{
  "num_hidden_layers": 9,
  "hidden_size": 224,
  "n_experts": 160,
  "experts_per_token": 8,
  "d_expert": 32,
  "d_shared_expert": 256,
  "hidden_act": "gelu",
  "moe_layers": [0, 1, 2, 3, 4, 5, 6, 7, 8],
  "router_score": "sigmoid",
  "normalize_top_k": true,
  "routed_scale": 1.0,
  "balance_loss": 0.00186,
  "balance_bias": true,
  "init_std_router": 0.0303,
  "lr_router": 0.00055,
  "vocab_size": 32000,
  "norm": "layernorm",
  "norm_eps": 1e-05,
  "tie_word_embeddings": true,
  "optimizer": "muon_variant",
  "learning_rate": 0.00319,
  "beta1": 0.9,
  "max_grad_norm": 1.0,
  "batch_tokens": 65536,
  "max_seq_len": 512,
  "train_tokens": 389800000,
  "max_steps": 5948,
  "dataset": "wikipedia_en"
}
Below are experts of layer 3 (counted from 0) of a mixture-of-experts language model. Rows are named router (the router's row for the expert), down (a neuron's output weights, with its number) and show model dimensions 0-223. Each number is 200 + 30 x the weight over its row's rms, rounded and kept within 0 to 999.
After each expert's rows: "raises" lists some tokens whose logits its average output raises strongly, later layers aside. This comes from a sample of Wikipedia text that the model never trained on.

# expert 62
router,209,238,182,116,217,220,214,158,221,153,211,185,302,205,208,205,193,177,225,172,204,179,196,223,144,182,205,194,214,212,192,223,214,207,199,202,173,204,194,208,241,221,171,226,215,174,198,229,205,137,234,218,221,239,214,209,200,193,197,195,189,176,204,240,239,197,238,267,205,177,198,209,177,266,159,204,227,180,119,191,219,179,206,205,201,160,251,172,219,189,188,211,171,219,141,199,222,166,227,177,197,203,241,213,173,215,232,216,157,167,217,211,191,249,222,195,199,194,215,176,231,135,190,207,217,234,189,133,144,187,183,194,246,181,165,184,182,157,188,171,211,202,126,171,254,218,201,236,223,180,267,227,142,187,196,228,212,153,217,189,189,156,216,186,187,167,145,205,221,203,225,263,150,230,177,231,194,168,123,173,196,240,219,152,166,158,205,190,192,204,214,126,241,222,204,250,217,224,163,212,203,237,209,215,170,192,178,208,212,167,210,191,171,240,213,237,225,233,205,145,187,219,209,190
down0,205,189,214,268,191,193,248,157,159,217,163,252,183,216,189,224,180,244,198,131,195,128,162,217,176,202,194,251,191,185,179,166,174,190,216,191,204,222,265,223,179,188,157,165,238,260,190,239,156,198,175,107,167,202,195,187,207,237,198,185,238,232,206,154,223,228,156,165,204,188,208,205,196,169,231,187,142,189,210,231,202,211,182,195,178,158,178,188,186,174,146,150,167,219,182,219,185,239,202,273,213,218,179,206,211,218,221,243,235,206,199,230,220,231,185,228,211,204,203,236,144,285,231,173,208,187,234,240,158,168,255,215,203,196,221,199,184,118,257,187,212,165,182,203,164,254,167,178,224,183,187,184,216,234,180,184,159,180,188,202,236,213,196,243,224,171,209,167,198,181,187,166,224,188,217,199,181,188,188,162,252,195,201,205,208,165,183,264,200,248,184,175,234,242,192,199,184,155,223,245,238,205,211,200,248,233,200,194,233,209,197,183,237,182,201,154,237,187,175,236,230,192,170,196
raises: " of", " support", " cover"

# expert 44
router,182,190,195,170,227,228,228,224,203,152,223,183,260,229,186,221,224,167,261,202,224,158,225,178,153,222,250,189,238,161,221,179,284,207,224,180,168,211,184,255,256,211,174,201,196,216,181,145,248,204,189,192,218,274,192,176,162,205,229,248,190,168,235,195,191,168,234,217,196,178,202,228,201,228,162,233,208,196,171,203,173,278,209,176,223,179,222,195,255,265,207,204,208,220,220,198,217,203,157,178,163,206,255,224,178,159,174,232,182,232,226,239,219,201,207,189,199,212,178,182,165,186,194,195,165,190,242,154,155,177,130,181,185,178,188,204,177,202,180,231,175,176,213,218,203,209,196,249,163,193,216,158,169,219,195,264,208,139,157,202,180,140,241,217,164,246,201,132,197,188,247,219,210,241,196,198,198,196,200,194,229,189,250,147,213,203,181,218,177,208,205,208,180,199,226,189,224,219,191,221,175,198,155,224,122,192,148,172,181,170,189,130,171,180,181,209,247,180,226,168,211,229,236,220
down4,211,289,202,207,157,194,217,229,239,192,183,163,191,180,196,130,188,197,171,204,224,171,220,176,198,233,195,155,197,200,211,208,252,182,195,223,175,284,239,157,213,184,243,149,217,222,169,195,193,214,219,184,179,216,189,242,198,236,154,236,150,188,165,199,197,198,169,195,197,177,152,218,230,217,192,199,161,154,195,214,179,209,215,234,232,195,168,175,208,199,200,183,148,218,169,179,191,143,154,217,277,187,142,206,243,171,214,159,237,193,227,243,170,233,233,281,215,228,245,200,201,195,236,233,191,184,186,182,201,232,181,247,177,177,185,156,224,227,219,206,186,237,225,198,167,204,218,213,216,199,200,164,204,210,187,187,144,123,166,224,238,168,194,200,196,177,181,185,204,199,175,187,217,208,244,226,233,180,209,196,198,191,244,190,135,195,199,198,218,208,127,265,232,130,189,193,221,193,250,220,193,241,209,206,136,230,172,148,166,212,249,171,249,181,241,226,242,222,203,202,196,210,208,228
raises: "be", "le", "te", "ten", "tri", "pin"

# expert 136
router,196,217,216,166,184,145,182,196,219,192,203,213,226,260,239,197,191,135,219,169,233,177,182,187,186,181,173,210,237,204,227,183,197,243,203,186,226,237,210,194,230,236,168,200,206,180,222,229,204,174,194,182,152,217,208,213,205,179,163,215,135,137,210,252,187,183,208,248,220,183,241,192,217,275,167,172,194,184,175,223,259,199,176,223,209,176,206,199,183,225,208,202,205,211,217,201,196,150,181,159,196,217,207,165,183,185,211,261,221,201,223,271,224,170,176,182,172,196,179,207,198,165,177,198,158,189,235,154,198,182,161,193,224,267,195,179,126,222,217,218,185,208,198,220,197,253,203,259,194,177,196,181,221,173,238,251,263,151,218,195,219,188,177,209,207,233,279,191,227,151,143,218,186,201,147,211,172,239,133,156,261,219,208,156,235,157,229,219,200,215,239,216,234,251,277,187,225,198,199,233,253,171,176,162,192,160,156,215,163,175,208,214,192,218,146,195,178,209,198,188,179,180,247,219
down0,223,211,236,135,186,186,205,241,141,196,178,229,225,210,184,253,200,215,169,191,242,131,180,223,197,198,172,181,221,240,225,185,191,164,261,189,241,212,219,171,187,195,205,219,189,167,171,133,265,231,167,213,216,159,226,241,210,230,198,202,137,201,218,213,200,283,277,193,226,190,197,201,219,159,154,163,160,226,181,175,218,176,190,161,223,167,232,186,203,241,193,222,233,247,202,220,183,253,180,183,140,246,166,184,174,258,230,175,198,244,214,191,191,223,179,168,175,221,145,201,190,228,184,203,152,223,188,237,175,146,167,206,173,195,205,202,203,191,237,202,190,203,198,199,257,163,217,213,217,182,164,149,228,154,249,176,169,227,209,181,213,208,154,211,165,159,171,245,190,187,203,216,201,176,182,246,270,171,206,202,191,253,235,202,205,233,178,174,202,184,216,192,230,171,249,169,164,154,194,188,238,205,183,257,209,207,207,245,218,182,165,188,238,203,157,193,194,189,232,219,197,146,236,214
raises: " The", "\n", " the", " ", " one", " an"

# expert 16
router,180,233,168,154,202,177,222,177,272,219,235,214,218,221,222,206,228,176,249,177,188,166,228,200,179,201,206,254,226,192,191,190,188,235,183,192,219,195,202,258,234,256,167,284,199,181,129,214,233,145,185,174,211,244,221,210,206,175,179,197,186,138,191,245,207,169,218,205,237,204,189,170,184,229,144,180,248,156,141,164,220,231,143,198,209,196,205,183,223,183,171,185,194,211,218,186,210,155,178,175,176,217,265,155,221,179,244,197,203,185,209,245,192,213,216,210,173,199,223,184,203,135,172,224,215,168,209,167,117,249,204,160,272,219,191,192,207,211,192,167,213,219,121,207,202,178,188,214,214,141,222,199,172,203,165,215,205,175,249,204,241,187,321,184,183,194,223,180,247,204,200,212,165,203,190,218,160,187,162,198,216,153,220,192,181,152,206,195,216,182,214,180,214,201,209,209,211,211,176,237,174,200,191,213,170,150,151,235,246,234,223,182,180,206,199,230,229,236,180,171,201,213,215,224
down0,177,192,153,168,208,209,154,228,217,255,253,204,183,215,163,177,172,204,158,175,188,242,247,193,204,183,195,216,241,198,236,214,231,242,210,180,232,190,155,160,189,206,158,183,147,187,235,181,190,166,203,180,158,233,203,160,155,254,183,180,177,201,212,207,251,161,204,223,212,235,253,167,204,197,190,243,210,202,213,163,215,205,190,255,146,217,200,199,243,211,181,159,222,188,180,196,158,177,207,149,224,214,268,136,181,180,197,227,215,212,241,226,208,224,247,213,184,186,215,184,168,218,191,264,209,164,222,240,169,195,148,205,152,205,178,206,248,227,207,161,233,158,251,192,219,222,152,207,182,234,206,220,230,155,206,259,263,240,194,179,210,195,181,235,207,201,242,235,196,172,180,211,172,124,193,247,204,155,175,237,253,186,155,247,200,261,162,184,125,243,162,188,207,183,157,191,176,207,174,195,196,190,140,219,215,181,216,209,179,222,195,205,232,184,216,174,178,193,228,245,177,228,201,187
raises: ".", ",", " of", " for", " and", " a"

# expert 45
router,165,209,201,121,185,172,185,238,256,196,221,255,163,239,213,225,181,194,248,214,223,183,192,185,172,218,250,191,214,210,231,164,221,233,216,203,190,163,165,189,242,212,169,200,235,180,221,208,200,163,178,189,230,218,205,185,191,165,178,203,158,192,219,229,184,190,231,222,207,187,220,231,239,244,166,178,275,202,156,192,181,253,184,200,230,225,211,212,196,199,237,221,193,215,240,186,219,136,205,168,207,187,199,167,223,173,186,231,146,225,253,224,174,226,177,168,146,208,206,217,221,145,176,136,184,199,192,167,195,190,180,226,207,237,183,215,159,199,220,194,193,185,167,150,198,196,206,261,180,212,223,169,200,227,199,212,199,170,159,167,179,170,187,184,252,212,238,126,177,167,198,212,145,207,213,260,182,220,151,148,231,152,242,193,198,183,231,267,214,161,168,187,206,226,193,177,244,242,201,249,200,173,121,264,182,150,136,206,199,160,199,207,172,207,155,217,187,204,240,145,214,224,227,200
down0,242,174,173,203,198,137,262,175,224,215,225,177,216,145,178,226,252,242,176,207,211,204,204,257,179,170,189,183,172,146,268,188,164,255,208,202,181,201,180,209,184,206,175,219,206,188,245,215,201,226,176,131,243,169,215,179,179,180,224,215,228,225,244,199,170,239,193,157,149,271,167,201,211,238,192,179,197,191,190,197,174,212,212,207,226,179,210,241,195,183,187,229,221,177,238,207,191,249,227,153,161,232,176,221,185,228,214,137,224,223,214,197,253,213,149,158,221,176,199,202,188,228,240,182,231,226,209,184,230,182,220,217,215,205,198,202,220,159,124,205,189,236,248,266,222,223,142,151,101,149,176,198,211,192,154,254,165,190,212,220,209,214,161,203,202,206,206,247,160,192,221,204,262,207,170,231,172,205,209,123,196,210,169,214,166,210,253,172,190,215,165,211,207,196,175,203,195,207,209,195,178,227,203,204,212,176,176,136,229,222,180,215,230,229,222,226,161,204,164,180,226,157,204,197
raises: "les", " previously", " surrounding", " contained", " featured"

# expert 55
router,205,247,201,201,159,178,197,193,246,151,214,189,209,204,218,253,193,162,226,168,209,166,182,198,131,173,212,195,191,220,202,206,202,254,169,217,187,191,203,241,213,227,170,244,180,175,159,220,220,155,244,221,175,268,262,252,200,239,229,175,97,188,153,253,192,204,232,206,197,213,247,223,205,290,148,176,215,212,142,181,227,220,196,226,210,206,197,196,193,231,196,196,176,245,240,175,216,125,199,198,195,209,218,190,175,196,232,182,183,190,185,191,205,214,253,204,190,216,211,241,212,144,172,217,221,202,186,146,177,192,183,182,228,194,224,188,184,212,203,243,226,214,199,146,217,223,141,211,201,139,215,182,176,228,253,180,226,177,219,184,226,208,273,221,191,196,234,233,237,179,267,206,197,211,208,191,195,199,173,183,220,204,210,176,175,204,206,250,221,185,190,167,204,240,205,155,177,192,123,198,147,149,166,180,153,159,183,157,204,207,230,218,167,206,189,246,229,229,239,168,229,213,222,217
down0,247,226,272,214,143,204,235,169,178,219,188,227,217,245,227,198,264,235,178,209,243,191,185,172,157,187,268,202,211,206,190,163,148,184,223,230,212,206,208,209,201,178,175,218,205,230,191,231,253,188,180,184,200,202,141,241,239,168,261,217,206,176,223,187,230,263,184,216,205,173,161,226,233,185,188,232,235,201,219,204,194,155,183,217,188,202,193,207,188,183,245,194,188,200,184,179,154,122,200,241,215,206,197,185,248,174,155,186,165,176,179,171,223,195,184,188,178,231,196,246,192,214,206,196,218,210,211,224,206,136,177,210,184,174,162,214,172,203,167,239,159,179,192,238,212,189,162,186,198,222,186,183,217,168,195,178,191,133,199,181,216,196,205,252,159,167,206,288,161,270,257,206,202,230,204,194,211,191,235,217,119,230,164,242,212,181,252,189,200,171,248,249,149,207,151,177,205,150,199,169,239,191,188,169,203,231,197,180,140,175,173,166,237,172,193,234,226,231,217,227,215,145,197,193
raises: " of", "-", ",", " on", " in", " and"

# expert 21
router,173,183,207,215,219,215,185,196,194,169,185,161,188,207,259,234,239,115,221,174,195,177,210,239,165,197,216,241,254,215,248,203,250,193,232,206,145,249,202,193,243,235,195,186,225,188,165,197,213,175,167,204,221,188,173,160,149,176,189,200,210,174,207,222,194,111,218,246,254,203,211,217,194,219,177,201,195,208,176,203,168,198,130,183,138,193,183,202,262,228,216,216,199,201,257,189,190,177,199,177,182,248,260,213,164,174,239,213,155,193,206,232,209,219,150,183,160,182,201,228,173,135,195,243,183,197,209,179,160,188,146,146,213,259,202,203,224,236,204,200,201,229,200,211,186,240,169,201,191,155,255,180,170,246,178,211,244,177,202,182,219,170,194,181,190,200,208,146,185,158,213,245,191,238,198,173,180,178,219,167,201,237,247,158,225,214,191,242,224,201,214,228,214,199,201,186,210,197,206,172,209,210,148,246,162,99,157,219,173,222,216,176,145,192,154,198,189,207,232,202,260,211,200,179
down0,187,139,186,166,193,199,210,206,197,209,148,243,187,202,219,242,185,203,234,225,191,187,231,227,195,218,204,209,234,241,174,155,171,214,246,214,152,191,215,246,191,226,271,228,268,205,183,212,207,175,247,177,234,182,237,214,195,181,208,169,230,199,130,226,167,179,181,192,243,155,219,223,221,163,166,215,207,160,196,236,236,195,181,175,152,198,212,183,181,225,172,157,244,215,159,191,266,221,192,214,128,173,182,200,199,168,242,182,180,220,185,215,203,188,169,223,159,180,182,214,264,199,185,203,171,167,201,200,220,206,250,192,256,195,207,249,196,157,188,207,191,199,238,171,177,179,217,201,192,276,229,252,227,213,219,185,179,224,190,204,210,166,237,192,199,185,148,159,180,208,253,173,235,207,179,214,220,211,228,207,168,218,224,186,169,246,219,221,194,223,170,127,207,154,223,169,165,207,222,168,198,162,185,251,168,187,189,254,231,133,143,150,254,190,150,234,165,264,183,196,198,209,198,162
raises: " Date", " Height", " Release", "g", " Born", " Years"